config = dict(
    d_model=256,
    n_experts=256,
    shared_expert_gate=True,
    lr_router=0.000588,
    norm_eps=1e-06,
    lr=0.000678,
    beta1=0.95,
    seq_len=1024,
)
Below are experts of layer 2 (counted from 0) of a mixture-of-experts language model. Rows are named router (the router's row for the expert), gate (a neuron's input weights, with its number), up (a neuron's input weights, with its number), down (a neuron's output weights, with its number) and show model dimensions 0-127. Each number is 128 + 24 x the weight over its row's rms, rounded and kept within 0 to 255. Numbers have three digits each.
After each expert's rows: a language model's description of what the expert responds to. This comes from a sample of Wikipedia text that the model never trained on.

# expert 46
router:123121112106123127113146131114162132161090083141114130118155145095068142097128164133095135113124083124127153105099152125154135133072092147126139155126128101146136109152119122132134125147124164142117175091121165150130126115138091128100072123123156133114134120140098165174151109109123157121143112133172084099134140101152160119093127127138108145162150129144149097090142094146137139114113
gate0:130140130085097138119147104104114133121104122187149129138183127072117146125125122132144165130133105108127129139146159112113117120114117116097122149137142070125152113154145179116125158152083065103140149171176151141165129124156144150165161115128155119105121111104093130127145181156112137123105124152136131152128138166148157097118136116140158144108145126110114127097157127131120143128169
up0:082108139171177134127129189125165087131142132108140083101089128121119137114114119170092135115132144167127171109136105134084191135127152112135153106104122115110113136073121153137132108165141112138086098168119095124090098088129148119138103127118133088162075117164155124129149099119172126123123138117133116131142092111174062111093130145111120139140106125103100146108143154144174173130131
down0:139091121105133114122099132128109099126085110136141104106101115112091131113128143119147076150120111109111123120144164129122133127096125105110111151159125138132156128117176083161144114126186134125144147125135114145109124132146096088126156146135120126156131128166093122131116104114177138140111147127149140080125162109130134108124094120080126145133113148201105150187101108149076108141171
It responds to: Capitalized name beginnings. First piece of capitalized place and personal names, often New before York or Zealand, and L, San, Br, Don.

# expert 3
router:109117096107150129165075127175163141119133099170108106140182114117151146084107149103154096130131131147158152127097122100116084163162151105144095103097120086144116124159117146134155087098131125131155140176138099121120123104124113117146113129088110153094143119127169074110129109152134162111146114132146132104135118126119161124134159111169119128137184106130144168134081125120128150124147
gate0:142143139083119089120147100104114160137149143136182141139147126134111123114109129139078120127148139125193103105147121129096149129116126111146176132146141194140139155155132109111120150125170134128138118139120177155117168134117097095131139128171090126177139116119164178122127144116156108168137139149117148110139135089140121165098103131132091112117136166134123097117109143138136096122154
up0:143141101088094097153146050116136168156117133140168123110158139166134167120154144112102134098107113129135087097113121125115105122093113091115108125114106162121111132125109127145148144121151101115121139130149117165149124119120112103151142129128089169149134141101128151120155122140138170130122116153149166131094091099115129121140121108089115151123125188131144113117109153129133112139135
down0:121156120107164148150105148106114129156128138082137150107145121122138158157129154123109111109127137139078135101095075128145134110136113203138175141159112129126130176180106150124155130149143116123087115138084121176138122134134105120155132165140121110154143102152121148128170113150135144112114123113070161107110151175135127087141152158094121105122121140127161120099149106123112092144160
It responds to: Foreign letters, table line breaks. Line breaks ending table rows or paragraphs, plus accented or unusual letter pieces inside foreign names, such as Už(horod), Uzb(ekistan), Nú(ñ)ez, Utt(arakhand).

# expert 48
router:123148153174148130174155169159140164133118121126068132196145127103144113149129150137095134170096179134142160100110150160139136126143093107127173109116137148101148121125104136159106144129123125108085108138101132163098116106117093137162115099115167119131107141151149121148113092123120147112096154156132128125139132172149120108114078138094141144140078115142097118088125155162170114119156
gate0:143127120135172137113148134118129140138168135121119095132114117133085092126125118143144123134112117141158142139128119145115123155111113100151131146081167102108140141073173169112083159102138136134154125130136117125155159094093140153153102128119146096156130116149191113121101106126128133117121147124154133120171104133136101105134105160099133141197117122126143174155121156076150129123089
up0:122118128160155136120131157137142144133159124117129094148148134128090091148136140144124155169116138110167173115124117153117143163113116115169150139107156136102137134113163162128089127122116118139164131116145119118151188102099143156190088099125166099126101104149205124109107101107133155112079143140160159130162078127158099113117093131110131151176116098102115135138097148113165121134112
down0:134156127084123168126169145136106111110144115095111116080090125114154085141102109101130160100150160106130120087113158097126116090113098125105096109130110096146108149105106126124131136128133139144157169175102126123164102129080129110138166114136135130122120144152112203113115121145110125164126142109153160140123147078122120140083141137113147108161138133136115147168122106135102132153151
It responds to: Coordinate minutes and headings. Minute digits in geographic coordinates after a degree sign, like 32°20′, plus line breaks and == section heading markers.

# expert 32
router:100085086111133137145166116101119132130112086150130100131130105109112163148111130111120145139124112103113132130138100089126097105130137126141157160124162112159164123117079155113147155084156096121160081084112130132125119149119136119122106135130157125137129110118125182119150139099089156083111097136125085153141117161121159138114103129151119124115193116109126129166111121134127129091133
gate0:159156134099109116122083154097145139132108084133124121126145168134103150085097146118113114115136154158174145133111146130082119097207154121134163111143149127152145105136133143130090155138163126119081150120134111125119127124140135188105149124154136134176140150162117140130158130153151126115128125129135098108147105097119126093105138147100147111120106124072133162136113145108116163175096
up0:127133170135135123122117086139124190100129155122164143150161103158159113090185096147155111143150110131135084097139131151131162159101128120114106116131085081106064138124148114129094082134103193135125166142138135131139153121111125128116145098134102178114112159112153119162133113162178160116135109100138145083147163116154144110147128133131122104166083099172117115097129142102134138146141
down0:101140118070129102061133091117129121155114142110151137156140104075128130124101135096147112102147126098150141091129115103114097113124069116147157149116125131136126133148113101111087116152116126181111177131117164177159148122125117116105127116152128139145103086107115090097099138138142135128113137169138158140110102134125123151114132154133147106155154110122151135134154076116122100145141
It responds to: Initial consonant clusters. Opening letters of a lowercase or capitalised word after "the" or "of", such as bl(ades), gl(aciers), mon(astery).

# expert 9
router:154107160097120125093146110170120130169107100141123119144140095164156104103116111086160135141122113145135163120174155133148083136136152139130166129119124123127126126158137147152152126106153122164152153130153088126115119092162105130136132138128145173125116153098156180123169130169127123166114128150128067100109087121156175076130108099131132132158156115150102123159154150102111172115113
gate0:123120116143155121120182169133093084134166147100160143130100133126135145158148156122196150085103100083164156131113119065137163138138181137108131127138114155121124133102110150110111128138130174109178156125132086170147123129113175122084084094115087114113101155153132130106139116145134128095102121146123140122159101125137117101136155136127104139140101107127127116159122181152128146178129
up0:145081114097104145166110121056101112154118139141117125128142114163091144116116108161069088154145138133117094151138128157123147122153090051172147124085142160111180107161133128115159083129115126125120124116101131085112145145162108121178160165119145138109120113114077121156145093125120123112142109130107152130117131139123130107129150090128122117064128134111098149130131115126143084149129
down0:154053130134078119142120134135141109140136106156148118137146144179102145140148143160127104125137130148133120127117128148113163116126114108118172134162150113072090100109119077126160138143165122142099191129124124140147133163122118133144134127119137116162147133095129130151119148147116110126117083150055092141131135178145138138081106126102103145107106141130128109121095171134161109155124
It responds to: Table and infobox headers. Markdown table separator rows after header lines, and infobox field words like chronology, classification, Details, Genus, MLB debut.